Experts of a small language model: 67.7M parameters, a softmax router.
Below are experts of layer 6 (counted from 0) of a mixture-of-experts language model. Rows are named router (the router's row for the expert), up (a neuron's input weights, with its number) and show model dimensions 0-63. Each number is 128 + 24 x the weight over its row's rms, rounded and kept within 0 to 255. Numbers have three digits each.
Before each expert's rows: a language model's description of what the expert responds to. This comes from a sample of Wikipedia text that the model never trained on.

# expert 14
What it handles: Subject pronouns and relatives (they, he, she, who, which) opening a clause after that or a comma, plus table pipe separators.
router:121126153155136114107124119143114118117145149150140104134146121150120109123081127104118150152113093120118129094151136102145162150102119158098146138163158150111158101116166076187110140123127098
up0:100120118132104080148149116135161133160135152154169118130128167102117113157150147144115151145126114174150093142161122119120099125115113125138151116080148113108120148161119149114181147164099146
up1:103103126177114130156118111093184148140172150058117117146077142089114110168147148124083125122138147121137112137137153111157105068139142112086097108122114115115093112118102142126084134132159141
up2:138096135173137096145116084129132148135151148122111135188166166129110104139135135131116098125174177123133142140111141115092073121137129121159173111128080104116161109110125121130121127141153155
up3:112143120149157127122089118156143145152188117127170167126150139120116088099121153123153090156154104129152052115146112141129124111116153166105076116120110151172117121083112148126121089167143089
up4:121135153160119117152134106147144155140127191152117153135143121110113121151112165143159119116132120133127133137138168095164133133141119162192135133143139128127145112164128119127121107178087067
up5:107100120117172124131142106130143137149157146117188118148101089134133095164137121140138119146108111126181105129102125111089124143130156111108126110090067128079127172137134118141108144143129146
up6:111070116112143146120133136151130123125121150122156108144106113073079143154111165174165142122141150143149122155136093134122123081114146136099112148075141097117111141154116142118122136124156176
up7:146153112125143151155151131164133111115123102110165160131150095078134100125092127144113148121099137107107112126159113120117132150145142152092131135092116154160142165126103124137154117136095153
up8:094164100095112159135141155130164147130135126145155121099100083078144158140127101141110153094119134130136101129106092122118094139137154139109117136115151157173143160144121120125114107149107114
up9:161155113142140081129142110150156185149117119148159169107146130122136112109132118137106131141136164126134123129133126124129127140144134147133105159135146142128113118107109164137144105175118112
up10:132145114105110189116094125084156113089146073142142179139144123136111176160137156121109136115130081143147144154152131145103112141100118128203056114097108107148136139095145104110106148108107118
up11:122102110126161191134124123131163166096142095110106130145153099107110132138120086148147132152145107101131144108160103167112137091136112139116068147127126093140116169151090141088099144141130095
up12:112152131181127122129128067125139118137142199121133105157121162119148108131099099129088109150072095118127120121072112125132103149116075112133116132157111135125133144151133109139125136170136114
up13:101133103123116080119189098074135117147151141140141152093190102159132143140111157148108155094111112140127086151106088090101104141162157149116111131132087095130154139138094126112134151109165108
up14:141119085124131116164135127127145139140128113144136159121143127148135153119119134126109110135096115139122129140148117114126102107160105125099127113136092113142157130161124144103127111111115173
up15:124098122136152124126143140143127106101130107141144125116143127116103095098106192141086127126145084111084106115117109131134110113126168084098173098136111157140131158128137118105172125161142187
up16:116112133169140132157111092142122096134172147122179158137146118114111135127141135107114161108107127135213117117126140117157158144151137140151092183091138087121111129116116122105131142119150100
up17:104124117133127164083172132116157120131155149099112123135117156135141099095135188117110123109083126152149148135144099124126072138117163081150122164118134138129139136147120130084112120122122166
up18:137080121105133114165117114138159104120110180106126145092139088068109143125111132136148136160134123152122106159135107146131137134115161130136100127110150135123096183118112108090093123114056101
up19:121093152111096141120123081139139141125136143100151146106096123152089117130130133103080140136080141124149099119130068094142110088131156137144121133104087142128081158115139149110161139123162121
up20:098182126106120114112134118115109151135110126128111093139104189152074102080186142125112154128145158116136110147133098122113141134144165157126100104094148140153119152122121145150131134150149099
up21:119107104107136104159118112130142107116163105110089171104129128143089139138149102158153117108129140132130129114089141132145132133153171166116123128100131119090156156102130141110159090121125125
up22:106165129139095129170137108119141119105171117101124161153089126129117088144118104105082148061116182130128134174108074122171071124198143092154135101128105116148145092135119124097139102124136133
up23:117062111143101115092142083122158164122135130095149158113122120112133110097163138155118124104119176138123065162117129150160090125149162107100109116101115134166080133122150144113098125129156127
up24:120118125137124101130106141132163098165104077123122118110145165124182136124100127155145148133078118127156123156166124139149100119113148139136100137118128104141137156185093145101133124128140114
up25:110081145132133149159121062120163109129100152113139121172143134128106153146116086143085151138143140143120157140148120089138144118119134117153149142136120137159114140162124132085133130139133086
up26:117117114147133130105140124105135139131158130133151156083063148120124140134163150141114127143109145122122182177098136142146118122152128111149140132137122094145123129185118149066156137118132148
up27:128108112130155149133113095080147148141105138115109135132154164115139109166100105125150106086164139130155090193147133097140132125125123144112145131126131122159117152163104112112120121123192155
up28:141069150097168124156114099127111149136116149155130176161127132139161109114128176135118104157138150155105110107143117160122097089114138158102142126104155091153121155121107137141138129133091127
up29:120152126105101111136129142143128098133133162116139126100115093113158115129151144153121114087167125130106103118117130120152104137166128112124150098136120131136108156132109137144116130127132147
up30:119113127130130086138143129134160149166115113076149148151137160130119137130157140152141114093086153156158146136110122165133133106175161098150107126117153109102133179161139144129144127154147127
up31:134156107179101193162144125075109180143146141140103131177123131090142176125128128152107144118136154126149124126154092078127090141119101149126125119073135138170106102143101136123122142097099114
up32:133128135126171146117148100160148139112134166130171158109111112120114101125144161092132144122101145107144090112141118123135129131137161143114072144103139105093133141097152125166148109137169168
up33:149119161111131166159095107102117166117111152142126150120159146133152106148152142094122151120143110166163160138118091143101102136138107101157083170137118115172153167105121108141147146154159073
up34:105086121152149103144200082149128122125133087126154154097145120131110138136142140093121143106093102127154150096124120121118148144129146120168098140165138152122146119102154130132173136152161116
up35:150101133115128126172135150174141149154109141158147116113080127103141061163118142130123146136147149134153140109089128123125155089143121148090137096166116146116095154134147133142136153112143141
up36:116092117100120099168086130142186168133153110062134105173111128101153082139127094116143102101095141130107137129100148136143113153108140109109171126094137109100136148117106124120117114100161108
up37:133134146126157113139125112143142134140143147104147157128114101149111095120153109102133151127083120155126046106149110140149138101134165113131136127101102142120100134135095105145135135153115142
up38:163142143138116142139107152113124089115181137082108113110133127132089103150191122132154116122130110114138140123149131103128156106159142105120107096137084131127164154131138142154121110125150124
up39:120138132127117146201114095116156167155151150148105162181136121091127143142114150089104125122147112148143098120134115120126069092152116076137123150131138093134085145175108137140117151121137128
up40:127108105100122133189136148131129137130120156100130117099141110151156135122115111106139135172101132137112135166130147127098110147145144146105130060156124082093109154173116154080172098109108178
up41:123114132122094123143111124130137147119136126129142118107122170139166140114140158097108130155144136107129111107139107121160090130130112113135148128148116132096128135148106114116124103160160100
up42:106044132151152117143088132161147142107112164160128113146130106117159123189112118054140134190128106124132121107129147172109158101141112111113135126164169144121139135160158132095162101108188089
up43:089091114129130089155112087118143136114115165119151129143156151142117128130155119128158109144173106103110121162098142130133125153155136099115133120118081108151089160132127134116110134165140118
up44:136123122103145091185120149135157144132109115109133114190160110080147123138107093092136152152143112135146124146125108135106116158126115146158148146084132148117129157110137120099095136133135106
up45:129083135100143099141140140118141142105130129104122143125102155111152178171128160093153152118140111133152162150137111167091111110145183096089090104125135106118156163153121171103143126100122133
up46:120084140091142131119108102142147131110112143086130145128135147163100098129165171130110129149104183122122132129142106127147136149162152137118153163090115148122119125139107122088141129140178105
up47:135148151112124101123112134114142149131120162122159171137134111096148105144143157123113129113124096150148111152122101106146085138137121116130103130127125115137129184104090122126165117152100151
up48:091119125125149162139160109165158142117171128086133119130126111123126140107170102115128149099150133134119116104114039108118092153130151110101124117111113114091148112114080170135093087184108149
up49:094111122134145081143123112136120137139121121105132132142119142147096108142141140150082135181102119129156100140122133106084081140136151151104089078150116134152120144110120126096127137146104118
up50:127127162119104160145154141092124107139124149136117170152128153117164098110078093065154138139118099145139114125152127159159131118130114142113135157167147131117103142150135112107146161098150185
up51:118133121142147100110143104160185127159119146096162144102149140129105146091187166105138123132073132140168082141126123132150147090173179162123081141121133125110110194156116127134115169112106141
up52:167065130171125096131094150160129097134138149141106100121128111092134137171165108100140169153143123130147168141140049098110123182139102148117109134110098117099108115167148106123111111125122121
up53:119172103151136105127110130121145122167099132131151130126149109128149156142101097097124135133135089122110098138141129131122127130117154167172155093114112097104138177132142128100139134110106107
up54:100133141146139083133139128150130144118142079107135168074131102119141095128164147094095120136081150131147113129124138136113157113181182163110127132108139137101145158172116162139153133120108185
up55:119121112118158089093116108095143116095149164094089117120111134127122115080152121114100100158096096122131098121078149150126117159110116142105150130148129130122157145142125148094092125128151096
up56:140101091117168106181115130120097116142121131077128084116124130113110108133130098124160126135138121141142110143168153111128099120136152132094100043106116129070074167169119125130136115120156122
up57:112098141118133151131150127115164100127151108140137146130142135155164088162092132164126140123144121123111137153176129167096095119143110126109140156144090147156117103117090147150116143144125120
up58:141091127140156088133110118092123149117176152127161134122106139131138112132138131130165137118144126150164067096112136130151113081116150143166129093114100120105125160140118147143154119131134164
up59:115154136101163140122106092144157108120112145131125147122168156148101107125112135108163109162139153116168140123122075132089113132152133134123108143068144120165109175092105124114158132139130117
up60:118118108143185148150152148134156145147085132135152131108143138125146146120143155112106136110116087131150113104120082113081106092143179144106100093125134095142145213140097146098118112120136156
up61:088126094123155157142159098148117110129140115085126149094117098117136120155104134142162121133154087133111130155121093131106127145135154119093136094139128078147120149153140127164123141121124148
up62:109095136147170132102124132155113145127156115066102107167118145097121120146103137133126162132122130105199121167123138126098086114135169148159126122127120098115105142116144135115109145144142160
up63:132137132129157163138114145132117113152117115125161158131102154153168148124105148133110119163138137155160060116152090141139109081135143146108109138133121093119114178148111126142123152148115091
up64:141173141167146124085153114103120151155121162123101143086173120158115105087127164152075078128096128128111139133106129143106081126118092140106141147156120165125175139153106135176148122165109155
up65:110105156111181128165077079108180118132122192113129117109144164142119111130157145173157119118090111135159093157134104120122151137120138136178102154109122120124143111155123104055123136154149139
up66:155119127111143127130153126144119146127134068098141138132147138125092147125140109120148124108132154134096100166123129131115114106144125137125137138107122135139148164089114142108079163120129081
up67:078120083142140102124123091152184123111166164106150138106106132129111122133138127130148121102155134148125116156156137172114133107147112136128108113147107139105161133132138145096181144115130170
up68:136140098113135109125132132172106147129140094132122136144115128104108139167103102085087127107090100089158076156117131150102126095120180163139140151119151075112062187121128137129117137122133149
up69:136125129139144105177137134115156135152127167089119089159125109131113117107162090180090133094135174132129137144139141111149077139134125129141149118122089095165145116168094145098103139157135119
up70:142088131095144089168131086139133165120105138127120151173171118101112115124119128128148117127143126213145110108145107118078106170130135143144128121114129138096132147102121137114162113108121125
up71:095134065148118139120150110127160150139132116097107145110113147126123152151136130116133087090129114149155159148135067117138115119143131143151099107123119109116097153139086146128141105111153127
up72:124155128099152098112153145136121163116118127150139129118104184116097186150164149129133128135095188122150070200130134092123126097162158117106141109154150130087132137137127195107128097122100150
up73:105107146172158112187122108102153143129184136101130134149130131160104120114175142117142110112131186133102174112114102147102147143105085120169106127111094099143133123188139102130142141121171113
up74:104130130104149118108138119163154159162149154139147102113143114110147110130158110094118133109136140106107126135137050113131126127189143177090119137148143149121136140147136143134056140172134142
up75:125067122119146084171067118116141100131144120145128154120133169104134102119122109127118131158157146110162110153146163114106124104112135129094157106149126109086088159110132144138085103138145104
up76:095115119072155109121127093150120133125155158123129127113093098165111168108131180148144126145132100166098132124119131121147122130144138103126100085099133110106164156153140147135117091139128153
up77:098073092106126135129134111129146124132152170171125147106117106113116131134125123158072140088107135123137130135136155115132140131115144133109066097122102135151070116134135098106113132167093107
up78:125091105166120120147147115138166114102158162098161134143127137076104149127154143141146110157091134116118126142130142123123146106139152111137080118039101093094141150099125124104149129118149127
up79:151109128122132147131102110134118164122144131135132133138098109122175111136123142145129155130128187092125121150143108135167121144162105174097156149139094119143125080101101111052147089126124134
up80:113147108136149133106118143144154154114133113132110114134118142151137087115133110168116112130086138079109135158071137141124124133110158137136162141151081125131115132122143098161126147166140126
up81:139130117097094141163118116143136135147195109117150138128145151143104156131097129131131157120136125172172089101114112170134163117160162142152144130124065095111157130145147136162161113133078101
up82:094127115141138147136140138136122179141111111117135166141152140156089133102152147122140129157132164112131160114138135153092118112140169094154071122147149125146179122120139178110139092115115104
up83:113148128108149121113104090158155135134166121110158160116159112142154146119148110090077148133124153121180131127135099127115094131155142135112109124120107089147144137160129123107161117104128126
up84:132128124131177107174162157119102155124123158118141178099157095102118105111144110135158125143136113108130111150162158162107135137157171128086088128100129149099139161120101138139126104121100157
up85:094089103114134076151143149128123130147131151116139129157161132128059143172103116142114110105160105112089128111150117133097138129109121136111130141140107125140128113128128121094125047135180130
up86:135122134150128122136134145135144155164118152113173159110143130142093102105161134122149140117135135133109127104122119148131112111122113152134101128138130121141125128091112154113134107174115144
up87:130082127130112107147131108107135125126100162164134177138174126137123136100173087113138108150103088180130099124106129152145121127100146141165136129131146120114128134104126129095130108126109094
up88:111117129115103113123109141142112134135157103132173163097125134115123095121100160093129125139145103153121134142148104138129142107116180132125126127050134101086082132126122165081115048151132150
up89:078097085156096090146150106145163114144142145114108109132161120137137116135118159121094115153105092172147139145070047160091100138114140141160132117140137090151171131118098126132108122141115134
up90:128118120117123147139158167155139101110144113125146150142085133121142093134164130164156136154122111139142086125114070153086143115106176169072114094126147117140116146153114126158085137113124119
up91:134136129171125130100148141154134122134137059121156124165130139071086118152189142142145159111085113105138092145122132116096128116135151146106137127123157096100103154138084165106126149163108192
up92:110114145126148136173102069124125101118156123135104153156145128099129159094106106088102131107104127163168142110091087124081119137158094064186128166079123072166110130158126113117103100107169139
up93:136139145154120122112115073138105123141148125137153182169126143148153096109133106097123135162124167144139151128135118202136134115164092167156091139134123129118079112115144119113141160121127109
up94:107090101131156113120136098143130123130140193126144114120137109119171146157122146100174110130087127084117105136117155144114106129132142143111152145162151153108112164138127109148088104165131169
up95:104083113150162135134141081126123121105157113137112118149133130120099138094150149156129134115089135118121122125134148089115092102134151132164129137106140090131105138111117119109118153134136124
up96:155107125146114090130102111112102158127136110132150151133082123164118118090203141102122108119165113161134126108113097130140101106130118110122152134094091136090162117090154147133147105135115108
up97:111090113131141137129139138106129115116137156178147138084115104090078106210160141125109152164149129136118143131122159111121125120158134129079120120120153116107115107117145111095123082104124129
up98:161116102109111094086145078125137102154109111178128093121144129095097118133142143079100110192137103130105132110151147171101158107117102106119128145156145138148156167119132162113102123142111105
up99:112106109136127165140109121116137158142127133118137176136104083101128111134123153144127109078154144186111117109102126121165094163165162093128121119091095113132087162153097108105145169114113171
up100:129088143140136088085143109165112084168136138143149125095101161144102158132120191117109141120135134176151110140110123165081102146142163116096116106140151143111155155132119155133117097160103158
up101:166113136157148093161119131146153093126133151128139130130129160096181157137147115107109140145124079141132112127119109139152115168188107142124087093147157083139164109161136133123146105161135121
up102:142109135142159174125203092137139143142120108094104152099122130107103134059128157091110103159077143122143131140146066133122100100146164118128095150122143088118146158125096122079099133110129132
up103:160058105102145158118119102134125127141103164083154113109133115102173118116092093129155118154096147109124107204100116116152138126122182130103114140137132123119134135151146136110120134113127099
up104:099118088114134131152130155122119154101175160145156164114129074103101150096147151156163132081153138128147113129121140124120130118137181136129080070129135145118141121120138174126120097125119123
up105:123112139147152094134127156149111102160110116125153117161144119104141194132176099095147162093116110115126121136141150126069121146174143161174119090120129147108128140143123143088121111177148143
up106:113129124113132117129138125168159157129053121086143126109125115146155133151110158101135158119094146136136092124155150160081102116168182135119127086105142122129084128112122115122104154143121107
up107:126125119122176099143115121146102082097124130108093091137135094098131113132128093131117124125088096124155124136130170160134097114124160117178130120146087117130047113158139126104161136147174117
up108:143169113110138121107143110162140106135127151164162113102149123084087142141151096143113167155095117131125162134117115131166129144138133130117145141109108144142143125152148131126135077170118160
up109:106119086121136146078129131157106133140143159056137106121080109105146155137125122160124119100098138140158137131133085139150131123140178119115103136138148160134117108132101120091079152159110149
up110:156116114151106133160129136121146176129074123140119144154117159130154107114137168086116170082071136113144098107124116119114105114144105161136110144121088145086119107120136125105176108152111128
up111:122135142084111147182162106127166121129148145102099124079105131109157142101140139111134143087116103130159133110059114109136109119152105158152119116161085135120112121108122149157104142189112124
up112:137124141153146163160159100089113162131129109141122148155150136147134117104116157107118124099127177087125142151135116160111120131139107163118084161095161130173112104124093102132162163133135099
up113:104114109126168155103169149165129132130146097138177129094114109134180127157124182133111158123112105077176097133155129134117153096131174156078057083146153145116159182116117129146129157128116118
up114:127086114165145088128105121108130150158173157111171143117118125161129106134165134139118158119159140185119119130137114158142126113127143126147103062116114138100150155174127133143188111116122178
up115:128091151130098118145137108104086168158141165121121142143095101098083096159157134136121122140129124158111104131108124158085069099139181113139135115136108127128146122140117142128099140097120087
up116:101109110123149164107136109149127130167152120139166153121102139145151148181107160136083123050112144137137159105077077143145113088142142144120122128116126167151156173113108126145110139148123117
up117:120135092128173125127138164167126132134125135137183135085116099090130129172094154116103175143146116132186109103128104116093146116140169157103059109153159122096091155116102143149177128095124139
up118:154097095123136091179108110120154112141122113115154124137168166070130131135100110122140113160111092165168115135157129120107156167128106156151122126086112142139102171117119129108137124134146117
up119:129119105131071123129128129095187109154143139151167116127125158119130110125111091133121140113103152123166118146129108129141121095147131108136113088102128111094139110193137124119150142141139190
up120:072077083135161120117133116168145126112110118128120146118113118117090148129133143161107137119095120145139090123111133104154093113101170095107146092131137073123138153154140129118140102106127176
up121:106130119113149174180112111100147158140182151145175157134132103125139131131104098158133127094108102127145120125116123097131129137162174107131093130147107090114138125174141169138119131120122118
up122:174090118137152164141121198160139154104152082145114148119148118125139175135075119127129120099125115107170100143126133149146122124118157165111112150122125110126143162093131157100128134103109137
up123:103138094145109123141128147143128118111152158156107130098116138133137126132131171166139153120102135123133118154152143152086077142126168135100132119107137165122098151122146120102079149121127112
up124:136130102143124147134129131091099115115147104151128160172114119087140169225133088113160137145093113121167126148142108121120140132131125149121098146132120106145126124115123154121126094139087098
up125:118112156127118120122124112109141151171126142090165163083095123113136131089135123114153132131101129177128110129108173119136140132141134131123105092153103150133097152135118158137156098114161170
up126:081116089115159090139092121180136134131157161136167088094133091138154121149121124157110154123154138117148121133171101103113156164128148131117107099113132148143158167135122129150152149163105142
up127:108134144104154113136100119139156133124176136111118139133130093131070109131156152109088097154174120085105104130149077096142066105134100139145145133115079116130142136117124130099079142135111100
up128:130111124116107152157137138140101127113152133147134148132160149127119155128112100116102141159124127138149114114119045123082121083128130146124156143098126134121162145150119128160129125141140102
up129:119140146114102100160143123174100146126123158142137160172140161135155138103113102113118107135090157123131155114145118157128049163180101113161145145085169171157094143151141151113162146155132096
up130:143087136137137095152127138127121162103111145108135118150125082133102097118145101066094115080129108173175125118120108115166077098109133143137188143114106130132152137127107114143097096105091133
up131:080155142142130159116100182085132195144130122121172157157168143113115113111127140117173127121132150090138144134151112155066099103140130120128056149071146113118111136177084137094108145146129113
up132:142135134106161098112142104139165164129106123140159139086126116160142115142138111129132161127089171114166158119125131160098145124153184131135126077164133114085152162132128166138137088138111131
up133:161073138147160142172084123103142126133105144154109135114147115108133146136099151149134112112123134151158106105093117171091146100111109134180131127126116119112114144142158098138162119106132112
up134:130091133175137070199135088117141143097136168125149148085134124129132154117143081121152171125125118125117158115138171134137180130124143141132129074147120135100170152150137155120123107159155139
up135:082101101156143134166129140167197108119178115118132129146130114083132135163136150134151134150106148089109136174100144113117164155144138150115161109133146091112114122121119142109137104173128133
up136:110081151160162141114151095116140129137118108126161183124144136115126117098159125115143119163132143145165119137147099170102126077141121149128104149089130077126123182162137148097151135101149091
up137:142121117134120130149105104147147105151107146106092110143140151128158147150109153122093070119117142164107150163115080124137120098127115085193179139121102118134114130160125118124080145126123113
up138:176101144137153118142093107140117125168116099154151181146115138152126103089149137119098158125121117129146113145119146132127146115136098141085098144177127143114167116149096183160134133196102115
up139:102094126115154138118151100148105110118159117121161146091096111142138142103099171128100141096112126164146133112131099134108146116133153127114099118090099122135122128144085140096123146120083146
up140:111127105124159062140085140136120056131144156125152090106123100106131161090163116152157125133098102116120126094113098118150123147120173061129128102079141141096138113132114144137100103097154143
up141:164125103106105155167071137131174127146134132094153116113178185114140137137154162121124128133093155123113118129120130138101122100153179126146122105144124100076141137170145141081146157143119145
up142:110093143151151099132139114158127138118178116126178127121161104117072132132133124086121112067128105150160092104121126152093091119120122145113082169104110081093132163106116137152092098139133139
up143:137127126118125119131148094098149164126115143125146134058111132153171090137165145088150153152071097180139168133130137151140129149174151127128124097138147121113136146135097144083133102112097123
up144:152142110106146102131118087140102129171097135102142127123125128079164118147123143127114108118086158151136076131092130102088106144121141139122175130103115118103130204136123156131122088156132171
up145:135109104116135101096132120179176150155116096127151133092119113144102082150113073178132131122075132081129140123105126163074139116126184125114139129120122102100131118143129124116095131152116124
up146:093167156125152122114129113141160116182082170125167128122117138119115137092145155114125145124072147127164077090123163121139130108143119132141140130141122155099102134137148146138133135159162129
up147:162079122139125095144121137172118072153151122112167127084147140122100130185112102120143134156111122133112103129146111122094152149132149157139123100147129111134125133123112113117148110138150113
up148:111130099155161087118116083125165151107146106145128184162152122151103091099146148081102141138099162132103161172123121140159093102150124128122111130085161097118130142146108143142155119141140085
up149:125120144142186142166087158107140136117114134128145133137117131141145177134141157135098116102121128139149130116078059119173122111091117145150143141137131096126150101151118106142101125159186150
up150:144141117133119095173092136157136094141107116128150158142152081117133164120179154123146128111098183143113144118150124136156132151145140113176127117125154077102092164178109103093141119104090137
up151:093133141112133069138126126129173143140147152120161136110152125115112166118169166129131161124112135117119114132105148129118132142129177113176096131093145106089125196105090144105098185126074105
up152:129071125110132087154173085126127148147177154128155138160116162128109141098118154099135145108182077129110135144167076129130139169151128113124121087123145127105127119150107134089083066111118122
up153:112107126094165166119089106177162142125148115105159141109098088153121168105117152161170108097109122120142132155175109161115148104130146130073075152061129133161121183096106108126096160137122092
up154:151108138129136147116102161135128103098112136126123134134107145118159142201094138095138117176141107096115148155134140148114130164143146121134137127116103141134152114106099099113087110148139124
up155:097086121132192149113156138128117114134135133151188148096098113135162135174109167144145143142103085152189085115139098162099139097130134165084048108140152135132126202125112124125137142117105096
up156:127116110113119086171142105077154121118143149109134129089132113121135149129182151138094157130148149156101180127109069127139115123152140129126132116086061082121107138148084141093127138102162119
up157:156083095151117119136122098180121137122144141107164168167187145079122126136119123102095145164147129093134161125122103103127090130125138141158144170145084057099085162132119122101135145132128137
up158:140088146103121088163110125141155143123129169126187144163117128106162161171171138151144122110123132098151082144122126124091127120176149105111120092136115134135170109109136101107124135166137134
up159:130113149175096141120147123101104122126149152125155166156117118164157110101158156107102152110145145146158116182139125127143093101120140156151128126092121128165132122128101156096151145098113093
up160:120147137131113103156137143151101152141146151125152136083116125158141143129145164162144110106144076106173107165131114095131081106141151124135127115116100087131045141143113142102123126096159149
up161:088077147088177136129135115146117109104147137126122158087126109110088102110108143117154101176119099125128103127126134194113136149127118117125098141145099149136134136124095111136159132093103115
up162:143132099135168129171122103142128119136151157110144127157142145106192143141097084067144116139114131119150157133113147132123118130139144130140156123117105064102106114180134129135079131147138158
up163:122110140109109098117177146150118109120136104146138157130123152130091128110154131142137102164148165084097093131181101136086145136146140115159125149054151122125121170144089175089102135106122124
up164:126178099123116119177134096114120123128179157127145151122120131144111099122095113115134105131121159128133142163137092136138092106134103105103107161143098111164095107152124161112154131137130133
up165:136108099139122117153169109104121103137143140094134143119139131126114127058122111121115132097102145171146150138096118113170117156138138152105141096121101079134143124142138188111155126115097148
up166:170078104168108083137099149114116154130141124159155123123156126069176117166094126116112116143144154132118088162118135126117132113151123124105095134138159117147112169116134128153118148122118139
up167:119112104094095120083137128140175107139109163135087124083107103111153142108157139109111118111114126123181113176095099147145139112171142111110089137124106151118136143162114170151092144093126160
up168:136099120078103074164115084134141170133137149122123138129129124145137127128146127140181120100114148186098153120126103099140149113147148091130117131060130089149135149099152118112094108122154089
up169:108101150105152136110151111078086105137126128138133121113106105155116102104138191138149107157062116176149086116135090119118125136127147078178118151100125100113131137181142135125146104108122126
up170:085100093127079153100153116093153137137117149127127160128135160130097177131126167101121139102085196142096143136152077153143162128163156122163107170101152085156127129155121125096131121112154113
up171:122115167099168141096168110126114134139122155139140145132121133203139087102126152140083109114127127165095115117117093126136119131149135143108104151111121146140130154123107143120132135177104153
up172:137124124136159136163113101142132132105144173131161131144142135055164130162068109120200121121143112123122119107129152151113168145130137121111067131071122128155116176140086103111127116123132121
up173:108120121105163150175101143123147131112095124129097178146146107129123107133094139141107149169131156157107118133097120121140164134112153120100145090127126104117116125135139177066135131130144102
up174:105131120116160103102174108167162146142115162143148106092141129094088148167114117086129154104101176125110119165104139131129144107160170144106143090122134130103098174179136139151096117089102125
up175:154144130134194138141110171104137080107120142094124140124134136147112158095143129134134133101119087097146090124127127124119097102124136144097094094147171128121141131159086153123127065103135132
up176:124109090051128131142124123127136150114123149126123138132082085118110121120141110137108128122138187099131079193147123117156085089168153151088152119121126155126087143136129096109142128123154126
up177:107150117152066149115118077118138166135147143137145179128115127134125104096158165104103132096117104147178131120123072136146077131119118126117059152144083101140141128121106116109139124177118148
up178:125154107107129104110139112164165149159112168135133118106182116114116118130134133113137127113115162099108121120145135115153130143135151149136133159127132124112122165168141125111130134154148170
up179:117136133140123140139122113118136099127138125164106127111155090132166124139144176125191092104067118124157125138120137119127159064118172150088133122125133176144137118097095123117117153107153129
up180:109123100122142137128135120094167100143142160140161122106151076074119148168128137123142143119113107131145107134123139152055101111123160125148054135163116129150087185154143120117098120115135083
up181:163137129124141078171129104159107154121134147079169153095124194105145167131119145102151150134138168158137178149151091175111090114180156118123116115119150118114133165152123170108152144111102139
up182:120119142122112132129147121125173131119173157076176154125104106137111124091145135080120142136139179132122112115146146127151118117156126121139121148148133160134073114159102125147109150123123116
up183:131132126105159130156096093149143115130105124143144120122131146121103152137123150126119112099120164128114124140144147145126119140156134124129076150095125102160117160108093137076148121121126113
up184:128111124106129113124133098159151170177144086108121159132132161091123106115117120100128140162152122147141151135156108177105092085155131096136103175087142120166147137116118154127101137125166087
up185:157090133088147156132142083137107102140113141144110124120120118131114113116121121110079134099123116174116125163123133102151094111115106116123167136111126122150140100098087137130090121157126117
up186:126112150141112122157113078127159143140112131115100162119162175112112131081170121101184114130144132110126142203152130129135106072125145101172106180126132088082117117168148159151132124142108091
up187:132108123099123147122098128128144099164121103136180145103126122105147166139134148102101125116170172127102106118146117113114126138156131142114082133136122119160086163196096137114157154121122133
up188:162147086103103116155123128141172099129150094117099105111149080142137122177106115109113115096136103101143076147123090124098111155142141117120122067157155148152119120123104137151074143136109121
up189:129101146141165082136149089118143116156093131107151130133177162120132104152149088108122084169115149105137150172141166162132137121122149122116093127145134138130105138127127138103108125144168099
up190:129131141117144093102167057147174143152154149121171130123150146140124131095179162107098132138152139116123121117143063124111134144168131148156106160132108143140135135108116116106123155153116128
up191:129102132168125103120089105084143111157120128093139121112136149063110133140147171163158108126126100174173151134101152132115082154120134093131125124074099095122129177156101136107148141119146150
up192:155151118164144104139143107087086124149133177126133146119145110144173136098127123129123154094055172153148153118129122153123141117127151137119145121121123147131129177145152149124130128134126133
up193:083121120165134091092166143130120160119116155152143133126134095141175107125145135141166101117098164156143113171088133129127142139121153118135112145108149126118123150115114132110178082118103134
up194:064120128128157102124124129153138120107130127152139140121147102132142105103174167137125126142108102112159100138153154149138133127100130099122085123133138156134149164150125111106126131120133124
up195:121083117103110148141124099095154117111128117140135142123136097109139127143083109168195134124103099144137115138086109159144142133135153135116124129097141100156113127129117125135117109128136107
up196:108099097128134106130127114160150141147134156144146125092162172097104125105149102149193125096140127119123156157142145137102154133113132150102131083107147090097129143160122159121134103177103132
up197:123094113137124143163160138141177101142161074106154152188144124124120134156127126119133113145105155068147127099150085124126118137154115141134099157128140113149162133120098108066126131115110109
up198:139080164125146129124147150120130118129121156144169145151104100152114051135171147086141122148096097114141071101114122134149133120120158132121063163125136131143104149124122117110128156145101126
up199:146124111094088092139088115184110132119117100161102090175154099087122085123140094129118099114142125131129142156126141108130088132126127152144149150103109119173113134122132113115113100123122104
up200:092120138123135134100120077138149126138117145144127143129148106136149110152120141170129130122083116136178176111122124126128131160139162134118089109085074117162127160130094088093146129167144119
up201:154112136118157178137094100119166134142113143110143136123127099098130110138122163128119157107064078182138088132102099142127144098126156129096115117129136137126129146176100117144134159147117100
up202:056106123133154161115126092161126094136142142128202157116139131122161114145152149129142150144093136134167106141124098163146125132162107143131131144094143123133100157106147108140155111162116158
up203:126117133097116127137124109146112149122148158141148146123134132093119151122100121138163117143171150137101124119122149150069107111151131117099157153122133147150121127140115170079091128111190151
up204:088103115146158143164100118115103132137180161160141153136130153134118146129130086130124135132099089095148161155120099126119134126116147147138115162132149101142138119110138128073113115119140083
up205:155143134099130161094056114138104128122164093136125179128152121144127130134162115120138135077116111150130089106160104140156094125110105111124131111142132134120131142142092134124122143145126136